config = dict(
    n_layer=11,
    d_model=128,
    n_experts=256,
    experts_per_token=8,
    d_expert=32,
    d_shared_expert=64,
    activation='squared_relu',
    moe_layers=[0, 1, 2, 3, 4, 5, 6, 7, 8, 9, 10],
    router_score='softmax',
    normalize_top_k=False,
    routed_scale=1.0,
    balance_loss=0.00281,
    balance_bias=False,
    router_z_loss=0.001,
    init_std_router=0.0382,
    lr_router=0.00181,
    vocab_size=8192,
    norm='rmsnorm',
    norm_eps=1e-05,
    tie_embeddings=True,
    optimizer='soap_variant',
    lr=0.00874,
    batch_tokens=131072,
    seq_len=512,
    train_tokens=737800000,
    steps=5629,
    dataset='wikipedia_en',
)
Below are experts of layer 8 (counted from 0) of a mixture-of-experts language model. Rows are named router (the router's row for the expert), down (a neuron's output weights, with its number) and show model dimensions 0-127. Each number is 128 + 24 x the weight over its row's rms, rounded and kept within 0 to 255. Numbers have three digits each.
Before each expert's rows: a language model's description of what the expert responds to; "comes before" lists some tokens at least twice as common just after its tokens as in all text. This comes from a sample of Wikipedia text that the model never trained on. Tokens count by the router's weight.

# expert 8
Description: Clause-linking function words. Sentence-initial pronouns and clause connectors in biographies and ship reports, such as She, and, was, which, who, had.
comes before: " was", " been", " is", " had", " were", " also"
router:104099127169153123151175095163118115191151110137122169152096113124111125102087100129137145130102128123166158193176139129107149107126129135123149128076163121117110109141139127091144115148123140094142108108094127160137129122105115073126130079103154131151131105103143100110140139114172155112162077118113122159133130137109128143101099133091127152094130149151097105124146093129105138133132
down0:072154159107124160122089113105105136109097145098103121135162146101124104117103110145130136124112122186140140120152107136097187154082151148122115145131090112116119070138197115161153117135165173096143123106124116154134123096115098140109098115111112089149116149136132152093147146140133135135109101086151125155163118098152107118136116119168139122111135128127161145094101166118145112125120
down1:154102087089131136132142138114102151097101144119136100122136086168088111135165141129156129121084144103154098135154110099130138109138144114149094135104178155094144108152089116077152127163152100144123123105102130135123114156120124140086119133143135151114101128102105145114105163181120143070157140150135122125181098116144075100112148112159115099116133117099128145164135153172133128108130
down2:095114113173131123120118149111132153131145132126138153166122127113134185117156157149131095162085147044119107139139114103197121130110132169114150108169176164143151102122153108170132132102161113137127121139143133104146095130106156140150156149119104138089104132172147133133139090132114122111161139140100170114090148126149104148153143129165098122109131107159121113120124121112148126161145
down3:164148150151143105134095120118164110161100138133091107155152125150119150140136131153139156162168137183097131144136138090111155120169083148129130112097100134117139109136152123103157138131134141152084131095096140140119140138111125129175165112165038161105109126101145158126126157115116096113158110169120118086110097124141126094167116100107119113143135148109165139133138129124159126150110
down4:107111112098078129106124117085099109121130153115134128133151131146089151132129097106132151071176122109115160162120158106126145149100144138164144130102174128096099132113148119117098114166127085154081132173097099152174153167100154123130125132107129081121120142112113154126107090118107126135102098142114098143125188118127150115162124116075138108127133116101131085132160117125131154135146
down5:135093148127101084141106146109100173151151085148083136137070161141188121124134150122103135127154141164130124095137120152096132138100153092120117140103111140096176098143110102120120119123086134116115121150193139136100118086118128120151151141161099133109165143123133135095116145097146147122181119127123138126149088142114166141161133131137092119179110138116138157161127149107127110100150
down6:150112132139166152139130125107123119121125104139123151138114102178134135122171196149136178145147113139121106129139137186142134141134109153141133128120117093101139136101076142153205125084092148112140084134136161139137133167145194130096118093127154100123154137116170134084143120168130104164139126109133144134092136138118118089115145090108122134130129130107147130139137125172155125113112
down7:110163137112118137118122135120141101125142112115111165108131108113117125090088115089128110150167088060170128126140140142155083073114133099107113125148119134141129122151136137136110131135148094181118117160094086127103119137159171154105105107123088142116120103170145131112169151123164154109136112100124077125114187149136141136161129147125161094143117092127129130113096112101099168125126
down8:168178135111158112082112153087076135144124122099117142135157111104130122130116120143139113107101128161136104148127122156102147103075126127113170176107141102085130090111145100136088147141177143112077115125117139138158142137131150083175091125194130092151115154141138090143131121122095148141125100160116105135104123133143100135137115142100100153145119146098152152147132129133149101114147
down9:161128133140124102070164116164144107131101119133096147168128096137145084132123164136173120137151099120135146126150126176111137114105149089099127152153114175142105135102104156105106164090118135097161127109149158121104188143126143125138113132104091156141085115136118148171112129144128135137134083134123125092142141138108103090120183158099122137148145147105126148117119119136147135065103
down10:147163149115141140125140126186103119113133133106182137153111158104124090132107127099093149070120114183157143154100125135095175132129139158116134138151092126153152149171133127130153160135155123105150139154144166140120117137164127108115129094126131139142145102140139122152107149100128117150088153131180129097130165104104158187108141142135116118148091118163085151103129162115153161106118
down11:093172150163145168124126174123147146140128112122113116123129159109144136096076128134110126119171142122132114138107140115130098159116103105130109139133116145187101098133158100120107148126117109116105078145142142089160129157100076119097116141112141115097155157108106124146179108114148145153066105112175135143163081127106124111116150099145124138157093157103094138124103135099102103111116
down12:155152113123162103138158161156148131096124119100123163130102118131115073113128097139147142113120170101132169134105124132124131135124124112161106174093097131103152098164104166136094124129120151106143146083139152095169135141108112124104166174141142109125110133125117103170112127116164154110138085148133191110132135117154090118108089132096116127133158102129076077147114124153141098135142
down13:118107089191110158123131144123128117084134155121169131133150142137121144142112117145110133140137124092124103086126071138171101143096116158143141079168143100087087167109139143115141136156090125087136149113097140106104112140103145103092121151120133101144122135144115120142133105167097091171113145143100123132117085152141142115146114145120129131135131082147116147141122093147129090195155
down14:124138164088140168120082126167115114132117092162127129131130125134143097125156097133166137143119142124115127135145138128133163145138155108095142106122110101108168189121132085131113091126173113137143108121125140115104136151140101159134142147132149127167120102097096134156150121167104085095135110132154188114165110137117138157111133072109139147135136093068131107164138097124089083110138
down15:115117111105130167150145146141143147047101108166128095140094159110115141112144045131119158139122112134168112128117125122137137075112108099135108114168118160141112131127117131148116176166125095133152161103125165139136118140102153145163138116086147148128131128116161144148126143200120140146122106147125136159159142144156112097134147139133135087134104116147116124149094165100151113109110
down16:130134103072108114119142133125201129150163130130125119127154092127131133132119152118109130094117155140132104081156126119117128091146094115153119125180136139164118119100106123084151072142096165109129145139095120132151107131146130151115148114111116116111079138119123108145106156122114159113131152129130098085107107144107165135104142092153178140104111158163123112066131156107111103074125
down17:156107094107131170115110117115183097111109137121117132142144131142166101076094141097143142137119108140120164124124131130114135167119097120101157160131136121162125098068108129123079110124124116140142132144145103150197173111121118138131117143099109111126137098138145104155126110103114192120099110080110107139137099148108108131139112107125187130101132116094150101171166126099107134110115
down18:088112157137144148154209120113141129150134125136136099119124091135161148130121154126155148113183136088126123088128152125088149099135145104139139107170095172139160133148118101161115111142136103099069094111142123180124106082139140078155083121133126120126147126118117161105135154126135115113109128105101124130117118133143141127153122148148131121060162128181153129155139128131142103128133
down19:117132111137166122120120129154107128168155136100137146137146071112168147147149100147136084176121073164086136075094118134106119137105126097093113107121156126120119144123146100120143102123109130096141082098102111085103175148126132099120099138161087142119124093165112129169113124113098145103103147139160171111131140096135144121102142124122140140090108131124174109137138100149142143162143
down20:142092136137125141125102152122095145164123166103136100115122122118099152131126120085117071126102100102080157126114127188092144123113084120163142128129185126148157139090120158107177120087142114144137106111149146112088133117154134141182119092102150102111121136148131162116130113118181141167117134110154100117156079089162112162136133146112115140091131121122132113122104118116131141114103
down21:123109139153151117107145109126118082119105113157095114080149151087128119119119123075127128139150111106140107121148114121132141137135110123136114133130116146138100136152099128130105133102162130102149171180140086085090143184133149136135160136149137128134115119105140127130147103138160168155103141092165139088067114147093155160131096133114136146150100169167171142106097174135132116100085
down22:125148129121130074122173134127134149153140086140139142107124138137158154148173166072158115088125136095092161160110104145127125126168108118121105153110115100133109123123175135104137094094114147130128120140157131156113172174148156124134080098123193152147135126127117150149111126160091144149098124151079117123162142149153146168098115129148121139140154098141157113101105130123146163123146
down23:129147101104118108102143098130141171131107127100106145162120114112115130108158131107107137118141116123155153137128139175137094097123145129118151133087136152106091129128099149114100134140133108096129109123143148100106114154154117084101107163135135158195139109129129106180178103117122137132107156132123103140116126121108150127135109115157187132117205174176129139141178121090120094105150
down24:163118119181134181153112085137119103118175184155125125135107144142120152094113151102114164084110141095119112135122106143189137137140092162106131140153144124152157160143100146140099137112168107121092151171096106103147142133126132085172165167154133131104137119100119139097113116187134107117137109119127092109115123104105149158140127131158132117113142133115145144142151148164120138105139
down25:127145146141106109157122120138101129115152112110165099116139185100122141133136119156162117158144134132165112098109116136123148144062152124179081153146143089122147130138135126132117191131138169140160148157110128185103150112165142125133141114128129122125127156128137122125076170102118107128102126170113093115180174128119113111118100115179145098156130135127114105159174124106117151144125
down26:128122129153087127099126113112119112104122139122159092084117092113083148159119172136129121123147104161118128123111145148156159101114132157128118142111156113161129112145117133142157136102125115127138156131152133074181173104141129181144107119098152116165160174107156105149134099100110099098137133115095148169090128143129111142118117135177131135149145150119137129103087133137190132168177
down27:085177147132133105159073147135161156169122167160173119164133076158161161120137160147139125106143106061117128110099155130125121144104140112127102118133161090108066169103122166112151183130123095138152141146148144148147114144117115147127139097137113134101102128101139124131152123108135130102113121119119144116090148143183124118148137111137129131121152129122135117095129143113108096161100
down28:128106127104159122093145116105116125167148145147150112102143149082129106108120079121117149140110132110131143137150136111150096150174099118086090129121091147107113148155157133113102142153135133142088090120135107147181117106142066155127121148147126139065116155122073155130154133113138069079118146089132141119157123129098102130138122142117108129125120130133114138151135154122081113186105
down29:121149153131145127122101103145121095133123144154118128128138158136129110136092155123114085134151139121119091123106158119079138081138144165161148161107134101142144135159118080110145117124151124182117118102170140152148150136119108140151130141099157114075115097079181147139122075099131168126144158146134106153153133136132148124127119103126130139144142100163143129111074125162191122167094
down30:145165124147140129127122136136119136168111142076176106168086129110102146130126139136124123103117104140104140137146187121128126113135156123127149122110140152151111158147153122133121137060119099108145162125157130100122128064159120110161131149127113182165142145110153128156127115126135156156132107127070153126123131158137120142185142090154113143117128146141131129126086173169125116133062
down31:144114146144112138141123148139108130136075127132139150095122139073143106135118144178123141106117151142105150160113125148175117115119164156127119096117160175126088129142138135140126130104132170127093140154128124125141104135146124131137067096130122132085163118164167137114136147094107138123148142131127123139071115076132111157145102132139082165128139060157097191130113120143102154117105

# expert 58
Description: Prepositions before noun phrases. Prepositions linking a verb or noun to a following noun phrase, especially in, of, for, during, such as led the team in scoring.
comes before: " the", " a", " his", " their", " its", " which"
router:100091141126153097152144117139137128181133085118154126131134184147117116104096132115126130126079142110159167151121111127116143105125125098146159078126130115091113117145083140110149113145107167115152115123109129152109127132110106136100127105096165156133172115142111104126117162152144163098172112137114142113169145130107163165123095158106115152106105112163056113111165110173133133133128
down0:112148111142110187132114143147155121150116112130122082115103156137095127116120114141103119117143131149154109094095146086117125099123111126100125103119128147056107111101101098098126107098099116121134175158090140172115160136118146133121116156112110099122182118110140111122148171124154118129177130090148167128123134119117151093153109116145126132103160157129152169139134167109080157132178
down1:107132122144108151078106127141139147142119127130130079146154108127146122145099115120143127101135080129120140113109082165133150153148160121117117162162152119171166140112085126107191069125156117135087138141102144116140103100154123137166110129085147140137147195140128135133097110167117105131145149130126133112169158151120140085125134128151129138146115080092132170090131099117125111159116
down2:126132136101073125153108106122140104109148116144124132091130121168170147148102100125126162167089076112154147117154116129123108156087115124123119135121140112170110132109109134107119102099128126153138129129127118078181137100100119136139184144153131156124115105137151093056090121124105127124119117064156160124155129121108086142104130119112136144167174165090156121113142130127149144110121
down3:121144145122106184110094124176081128125116132073110124114125131122138155094117161109166097133100116112121120171132125169120134146117151105097149147110120128148133142174128141113095170109125147108121143161113135127147109103141121135094190147115121130121139083139109139128180114121146130143155130117127167181137134110178122128161106121146131132095167148109088173173133106145169136124164
down4:118095139090160110155119164080092127134112128099166120170093131153130121172121177147090093113154135148168125168136118110101074163141131103128124082081140108112127144136154111147149122097156115149090135139106173136120121145125133138114142133146118105117139114142165142143155098171136135133121145154168140137117126125151142144128105139146130122132073146075131145140095138127188132098107
down5:131119101106124098105140145091134149167085110102167146174138156150121100128096131131112110141105181130103137096113143168167109169107190184138121144113133112154083136123116115144139164108176174094149147141100098129134150148126139106173098137102144142156125123160134161116100145088099133099153117150137106140122118157137140149102149109156161132124113143099126130103109109148143139144134
down6:139130182152152139158085144154108134137143122133108123120105111127151147101101115142140139102124195132123138099128088131078123080135107149090154100106099109093126151146094067152115122129103126165109130119156110100133097137119133161100122147132173113154119120111169158141108162159149170126145164107129125115122112099093147164095135175135148108120153132153163118170119146117148133138142
down7:117148108140120149116145150098092126112135096142113157146147108122163132150169123140134142090098152116135130175141148176129109119141132174140148101105098106158151131115101159155146119106116124122175121113139115130109137198099187136152105123151118158112141131126110135123117173123134133112072136159130120108090086146074122104137094157126142113124085115137099087129156151103116086158135
down8:096118147178108103141099083128184101114138132124109112148115158125125138165111154141085189124105169099152126161165127165126097123109136199118110104116121158125118110148116129161119145104161140130115125141152044154128112081134121121119149123127106122105113140121116121098156110122115137151085110129113129149134124153094125113144141097143080169116118122116116143163145117121113096135113
down9:109163138117147147141118139129140135130135157102157127128117140150143146135117115138094113122148136118116143129108090159159094189116110146167102132193118125121131173079133112098113135142136140124155126130125150156154131123131154112129107124165093151128133142158135094138180119117147109057147118141130125161104159122131139126089089114134115146177096122091093096136160161106164060127148
down10:117103181115113092135100105134119121116115127144140134118153084145148138117119138108118101181157126107112123114124119145125186125120133185131145113122122166141101155112121128149149171153160101133173087123107092096081123112116126181141108106136118122099109110121136135102173083124180123131165133117131114120107148143136151134106094125113108142184156084128110141168111128158077148123124
down11:118129111165138141125124132169072105143113139071113131125135125137094112107102172100110112114146148124137102133110112120099108125149142136140152136150127096101157171167155108098102129149158150109126166084183144099149111135091115102148086124119136122123140084117167120132106146093145167118108126135139140114131155131109125193165167176162129111132151126125128153145089138161150166120139
down12:151148160117168140091142167145125101099134129133150121124166127058114108095155136114149126130119095143110116067137182096136145093143161150141115156129144149156126137170152156110129145178132076123139132164114148117157147169160106157098116113120150145130120093162111108146116135116136126142150143155149135135149128141146080102080161107115147084139147131137124135145118154164098126128154
down13:163104131140133130139115127136092128120110133129088166127122107127144103110156143116100110131149099092119136116126134178111125120113131104109134120141113113120166058111164116092170130164130075147129133119170163102136140127188137140169122168138124106091083125084148139112143156123116155160127141150141152120116105134112102174093128145080137167150120113130121157125081114146150118082155
down14:136148120077170158129142152126125111123157134127086134136137168150182133139110106126132158145099103105131112095085125095159143141113122091147150133131138106109116137124146156140101150151091104106147077164187143111131121100149093164136156118135137106122121098078155152117106169124116173112112119132110105103141107113153138100151108137115105104147107090111106148125103117151159072150163
down15:155159074066153167136152153132156123144142160104131177132161150118139137111087087128090178148127146082085144120126158131167122138107099091136130122133110112118131160108121116120088134115130083141140102158112113150152166160106139094133134087129118136151119156144113115151168145118123146116113124133145122088101137097095144172121150139140151128105132143133154141080120114119081127157130
down16:124128118128085167130117112104144137087085148121159153128132171141224160083126167155051104152177112138105111111076096148144155142112128149117132112165132148132189100118110115126131138123146133114152126109124124109128100127109151131127114111153107151123164136139116124155098145108113125100154123159143107148085133137101097160130127156133136116144127143125142116154140117129158143134150
down17:092158150168160189108159112125124098129111104142166127114139137100112121131105141122139106130125111124115163123127150163199128134129123119154091137106120171125138094120130117128119121086115159077132145143136107114107144123154172107087130071096111159126161180153119097138124089102127113103127120113163124159109145154113111111117133128127139109105160148074152119097126142103136120162174
down18:162113134094094135165110096134150131137118081143108112137157115121112134093160109160111124128101137107071146109139166174154117146105117114109112114153127130125136152129122087112093137110168131165148162138101153155132130158180126112131117119141160144141134166143092139143133125177103130119159128107163074110164123122133133097138162111129126145157133129135097147096091094137083176131175
down19:160131108140081129112138129124108137095125094131122144097129176130139118122169136121161146127147139127151071167143118120133140115109090121171160120133172136122148134067124129095146138100118181109104117176147087123122145094124129096121151160091158103122175138135152139127149126138155125124136079117125114123110136129139122151156167115167112142183107089155150163141121144112171122128084
down20:117158132090137127093159127117145129107154162132101095139130143180113113131130142101125150098141143112128129113117172108135114121099152103112132136102103111142090216147114115136084100124115138109125158102152140098158104136114128111123140141119119131160131155189150140153141132084152109163102141152108126118118114124141152137134135113131149125116126136102159137093195165099104137152053
down21:153100153129130082161122119129133157113134131113151164156120145127194129160133152150111145102201108092103178107121105187160129167095155114134125107099149155121061131134179147167128111135152114115144098099130173100153134134117109125121139165133130089131161115121110119126111135133125144123137163125111109134140113155167117094130135125162097125166140097119122159136122131137135101144131
down22:133145117199116159102117114164161108167132122139158121145131158130138139147147093157081125101124116106070122115109129125113123084092135083108090116087126157153139157139111165138103126100135109116154173130148144134126147148167145104125157094104167165095129111152120137160100122149141138140127121108171142080168144128129126109107140110142159113135138146104143152086171147141128111159137
down23:125140074113102166149121122132089171150062139127133143151074142098109092156122126140149147104077118088155116142128112123134135124150099184121124171143100119131142119155124122146172165117169133128080146130111113114129101168114160120103111136131158077129171145116118132137097097148117117097118122146100130108127141111143139167157101135118137121099132137146142149103098096144173111149116
down24:160119129127138155135113145099197160136148183108121184111141150159157122120138122157106164125128119092157101138118149105128123143078123116124136130120120130147096203150142089130116089154081107114117120118126110159144152116122132126090176149123126094120130134143114127113138108111158133141176129143138082133118096126148166144166119096095119139148106170090144126134152097101102119123109
down25:174097122130102125132152108161170119163152150143125144147122054156100155128125147136104114118112121122139180087121139106128119172138163125103119128134126137137087124115122124129109141102107162148125166136143121135128115117143124146123142122077081094095119147117130128086167139132107188168166120144117117144134117144115133143159150113126155137103143090157121077108120135158143132065178
down26:124102142134072159103145195135154133089122127154153113096129171113111133104160098123125153103088118113141137125121119073154118154141129098099121143112132117147127108103162090153133124155096128158170118119147070123125114115125094162136107181098168156092132165129108090113113132122121126139113146134114132115132129085129113094153118169133135175148137106114157151093106135149143160116150
down27:114090116109134119126104130117123116101149143165199127117172123131159144138092093154096134102130144111119124156136139194121150136074095139084112143108110128100124154109167177136114084135142105105120140114117168129136136120126135106117076121159111116143118159101134172130156157157143148116152107132110152150083099112138127127126119112097121150134100158142096146125122113064152160113124
down28:145121133133124111096155149119141109108136175124109153105115151101132122134092153103126157148145103111122125150124155158164140111099124139102119108161116153092147073137184117171145117122135083116138102103118115125109099118131136148149104101131131085135105119149133109073117099128145159170137105152099132138115137092177092201119119150126138139121117129149108100141138087153153060135141
down29:148141119131114134141139135125134098143167136128137133195149093158131131141087118115147112108141119091112163072125137131090073113105123143144119114153115153110085111085111129130151144118097134116128137114129113131149145114169109164129090123208089125109169140142124135152138160108128128147190184106140136142111120097115119101109118150107142088123146122113129178130113147153128108170109
down30:149128156117125132145086113113093137139140149145158120133133142124126181117111174122138123127141105104087123104127160102139111186106168146106122141163175139125129120126136097129110126142133141108111096127124109139114091138152100149184100148100096095121092102092187126159112141117108103066128128114107143161115119123113115126165158171123101137119123110175144071125092141131103125118098
down31:158122124146116119152146131132115136117139139130119166140151154103121108202145113163111139134149126128117116140115188122136130135149148148113155147089107117106091109143152120163139115165159119143178118099116122123183115152122110075108167141104107125120097123116099149112128133107108087176131099144087105139077149140120096135110135159166150138150129121156140162107138165132193155124103

# expert 19
Description: Prepositions after verbs. Prepositions after verbs or nouns in running prose, starting phrases of time, place or agent, such as in 2016, by winning, during, after.
comes before: " the", " a", " his", " her", " their", " this"
router:112107131138153108169150102150117114180148068120134128142127170130098112116106134114135141136100148103146165147129132137116149129120141076174153098110135125099107113154100148110158105133118173104157106127125139135128127124134108124090126099080175144117174103129087098142126153158153164103156121142132136108162148151113178158103100157111121132106095102174077128111151116156131146137120
down0:127115152149133135128098142177134176148111118103118118162138107127166128115141145127153128093154097152114144158141139209145113144117109116095126172098123119148124177122058102138083129134131127137122121113134168141115103159122157134104117117144142143139148127141145165154109122172111117138118168089133132136102119128171158091129129118116139108103135113133111149158175113108102180153176
down1:148098155143119119114126117127110098120162143129113138088165106106144152146106147133103130124143082153137128154120118126105121099143111096103123099094112155120150121112161105119107132120142096119122132150130182097122129168128148126089132114145183144148141106128046127116110118150117134126127157148145140101161176133125109067162138171108182129130147170131097097166114089171116133108116
down2:147115103116138129113139141126130119125126141106106120108120124133125119133081130136112108130143125110136101139086107083115170152132156192133148140146133122126100170127120165146125150135174112105119138113106180092157118136131115176112150143178070151091134130167154080054168154151140137112111135132114129132117129148145109100137082106132122120128136175146130124110136093113160114066128
down3:086140128145159122137184151112144153103143119129134103140144152141169114121161119117172122150166125127148106126091110123128137116107137095147124088132148082137153153157148092150105169167083138114179086127091125156133141109109115108171114127113167135137174146131091126137091172085125120112124153159123103125116110161173096138125128149150124111132070143121142152117144125141150132091140
down4:156100140154133140159138135170093129114162156109157125120116108143133120117148104110138091073161128119109116125131117144119152124102135096124122150132144112135127095127141123156154092167125083151095117111110175106117114117157147112087151123119134123092065128118130156134099120110173158152102127146159140098115099140145136100162111138132119112149082097114080114098088164097177131088092
down5:104109111121117108164091072132116129136187110139149179103101111147126105132153125113120110127130128111120157100096085109145139102139106152115133149166115162170101126115123142113142175186141085157105121140135092096172124114115130121180158077136114123135097153124140121127140110172139131112137099102138116089144132150122122103127103098093110096116155097139163131123117116126176143119161
down6:144127121114125081156099103135109140130169137150105124163144108093146145147127100115077088111121095095151109132119105129095111146099132137153134141138130168105125065116133120146136128134134120164119156125129109097105152095175113115120097119147113092127127165114114140119126117099121175168145139119126158129166117111123120160167123132135117107168103123178087130145127120056176156175147
down7:135140110134095049116146140143145111109066082114115113126124155142139116135185139094116150123136134145145113114189127106139146113114137123166137150122101157146119147122121100133135119139192184104117117142176130082116142111130125108154105112104092132126091103172167115115097135111156081131135161144142111106127159118146158102119170132156125101108118126145133120106125160137098115137127
down8:118099134114152139140127123149116092171138136099134120166139121157126124135110146132082110153125149110154165099061137108132114115118143168116143135108119142114176185112139140113165141138121138110141126120154076120110103134173105090148098137127091139099113141085116113109160135110136192151166121162141128125097140107077113137096096137121148102130154109113089132120084167134132101156127
down9:110163179145068173159108082129121137157112118110152135160128121138129111154108094118152170108142126156180093180095147122114143132119109126128140114099106141133106123133140099122146166124111117134109172090116084129116086141088124134078159129104168107131123129119138129165114111120146137105069115150156110078151103113117133113129115110163123108092117119113097112136152127098105128119142
down10:111129166135136109120172162067163126104105115168097105107145136110156118129138161120155168152152123144114102124148145129107174167130143141136102166092107138154159101142107121141094134112135173148137119166126081084118149101100155180134142109113147108179136112083108137106137110161114152104124142094161118150099138144122098108163139149150144147162143141127096139159121147138125138127141
down11:086139156142129170081117156117156168095130126123128144156137126144090122159124141101142183114077090128104097131146097163130147158142118142176129126146114135164113138139161097132138161102146120087135088143149137152171141137135113124112118118092175147109140103121150134157135129121107164123139150135092136138087124159147140108105103126122101147137119095138093104142140132148116053172141
down12:147146138074138116127152142146117123129118127111130143106141150134129137163126128171128111109110118131127148132146135161175112157077120093139128106100116133106093116117119151152103127132083121126127136125095206118113140121170152141150104151121138161135145093140117126176144110109092105153132143102142119158134082104115161089116100100174138101122133124103097218109138140170125101138133
down13:142161102089153153166089094124130106135132166145124123132153158161108130108119135110069095145122113101122124042095140123159125127094131113114131100106157117110096142133121124089111105093143147128112164142148076131126134128152147114139165137096132145119139176168084133146169141129128127145113157126115143111146118173082123136148156100117155150136116091123164132114104113119100136101157
down14:120152172106120179136093101113155135095152121127108100116117133164149120123151141161097133129113135127098119147139119176076171139151147134118126165142104094104139129123162127119156114153086152149102129168138136132128125124143144098148155127134137132137184173117135111125068145094135135089127106128137169102106104096111107118117105118088105127191097106139128127093110129098151163157102
down15:151121127155134160133094130112132144133128188152158106166127114126097122159116121138139150081108165139147152089124146164130103126149125142154143143142127108121116138129133111093105158159131124136103132124108111127160079151139116138181104150129180121086103146175144121158086150147096180165180108134142158157087138108134177120135154160138087127117165104135134117145152139146114111143144
down16:159130165136139124147134147129118098160113137096102119126088151105173151143142134142139115120140152086120115115143152194124118128118145144119126122105162153137136143132077146158180167116147075131163151106161116072117100120119180121138114121136149123093118140144111173086163144140128105109164114124136103102153096135155117146107110136121158132143126053125116124141110118105165133093132
down17:134127077098103120100148139052180112111122119154134152136136108116111168112142127133158134117124159116131187122163155128143133161099152134129125135109101111155136147159174128127127142104149091148133127077100126160124147156133090110146100141163124129134093096132141129146114127106110193125089126138105091141145123141108158176120134120116184147118132127141115122095159088110114095154125
down18:127130112112159116100095182080094147134110127161160164126109107149145119134109125127108139138124138072134128123159132087107138144143136142109091132133101100171172116135180126156161139117121138158156171147162111135117137102102109155099142152135163148151103092181152166094116111159148113133099080129134150139122134123143126150140153107142074158127080134112153146136148103141128137123161
down19:086145118111110148119148084148182144124114135106101119155139139110135132110125117148058126098158131122100105100110119168141118108105132138110140112124146116119111155090117076091117161122138140122137129174156137142119179148118147084147107171121106083135155174117121111102155164086107152083139098111144138142095140078150126139105144115135121161120108150122099169146131159132142120109153
down20:178125137085172130176129150129119139140140108154118157108144134086105118066114138125158149130130179122111105140099114110106133106105118142116132133140117107190140150148044140133145119124136124172106153152082127087158139161107121088112103145148136076122108131134112140123135143129119110101126130132108106103142121137111114151093154170122131103145125128118156146128122173106169088112121
down21:100139150103120160145125158118138143125143131128089140120152164121160126159102128083087138167086092118115098125111127176105132145142104133176121142149152108159104111127174127088163107164148155114135112144129164131163152140122093105162077132157105126126143092129128120140146128152117106125135093086132140136142103108152081167123124153105131141180111098158093152096105135103148120136092
down22:138124117156136140106134096136085127096096122154160117119095117084097155095115142175129106144136105093113092130098137107087138116119099124122099137170131191098117134160074124148144151129161111081156119147150112123163127135089129124112138140103178111120155109117086153170139139094125126101129133113123143130101144122118127152163187106097095149143159135157154160132146116145139117155121
down23:171119112086093145109101127134138128136161126137122154126159134127127138140115108127067133136089151064111171169133179144150107167093136148110133130135125135114104131113119120133087129108132139140156127107126107168122145135164181123124127127128111138119142125158118133097149140128136103177178088120139145177111123095119117148134138105131154183133163146135135128089117066094100109168129
down24:129144159108108125141110104120158096115129115117131120130158175123175098106143113097127127105149112157131150177100158081143164129154136127169146158093101126132145177114121148106117138090102148094114143127138102111132121090154168096120117160109084111150149124135176138133122169112157092128140122151117143119089105115114137122121146137094141169145139131142169131128181118101098167150077
down25:117113140115094168125127124107138142127104114125127115120098150154127096110128140135156111187134179089136152115123150144107107145133160118073111132179112117107121076111175099142121146146124104164102120140094119145099118144124119129136171101125131103144157166126149139094124115126140133146147109091100184160121128080181091144090109135144151149153114180136164115120117163158134142115117
down26:130111087177115149089118126168129120113114094106132148167180096133151105127126123137136117131136073123113144134161155086124142134141102125135100115095108137133096183145115130114134114107114144137143155129130134170163154159140128133109135109101134180161132136106155134143174080132121129159124176142109117135121099116114100077111119081127130173113141142151125148162150062112123098116119
down27:128088136138095107119134104146157088105089130137145148140086111139143127155114167119127138173136138136174155173124092152141120164109139146129142098163132160122126129111129102168124101142152118106127110170105158108129137122150119176140098152146101104150113122106162108115089085079136141125163160147085110162147127119126140157156083147157115150123181131077153142125109097125155113120129
down28:141125132149125125148141120123137156125100110065111141126103113119101138132166093093131147111092164136131137163152124159209116099141097124108159123095119131142130141081099133127130152101109110132093184120143151116126157131124144133133117141117096104161142137121120137112149147149105137108133128131143111122110120136117123156079125145159092079113078046140126089161142160097144119137158
down29:113087125146100140155101134135124121112088161125134132166149166157109139123136132165132094146124090118127127144118094145113137120097097154120116081145127110134136159154114150129123093135124133121126158131113090175122093127141088112117107104127153201115165187118135131142183099158107141092119074141119101116131070098077137077158147107134122139137120122128111133166124122129116140119127
down30:119131178102111116128131109100090118097172109140062117120117125160115107149150123128076126099129100093145124155151161127160101156096104135142100134139148150125091115169143144110115112164147119130149122113103140103134142152117103150102148157156115154138158121141084167154132102123144116131169136116100144121125151109168090142099117143143164121135114107106125177086127192144163158117114
down31:106144094113117121134164150146124140141156128094133133148148105149113112060108158152125123153152145116123128164130129131171083119154159090139164149089144109168146085152089125103077104130146129129143100121110149126149131127076111122133146131108112138173093092128111151144077116105140079146127143087145123114118153167166132122144144153163148102113129172130141134096116143147153143164139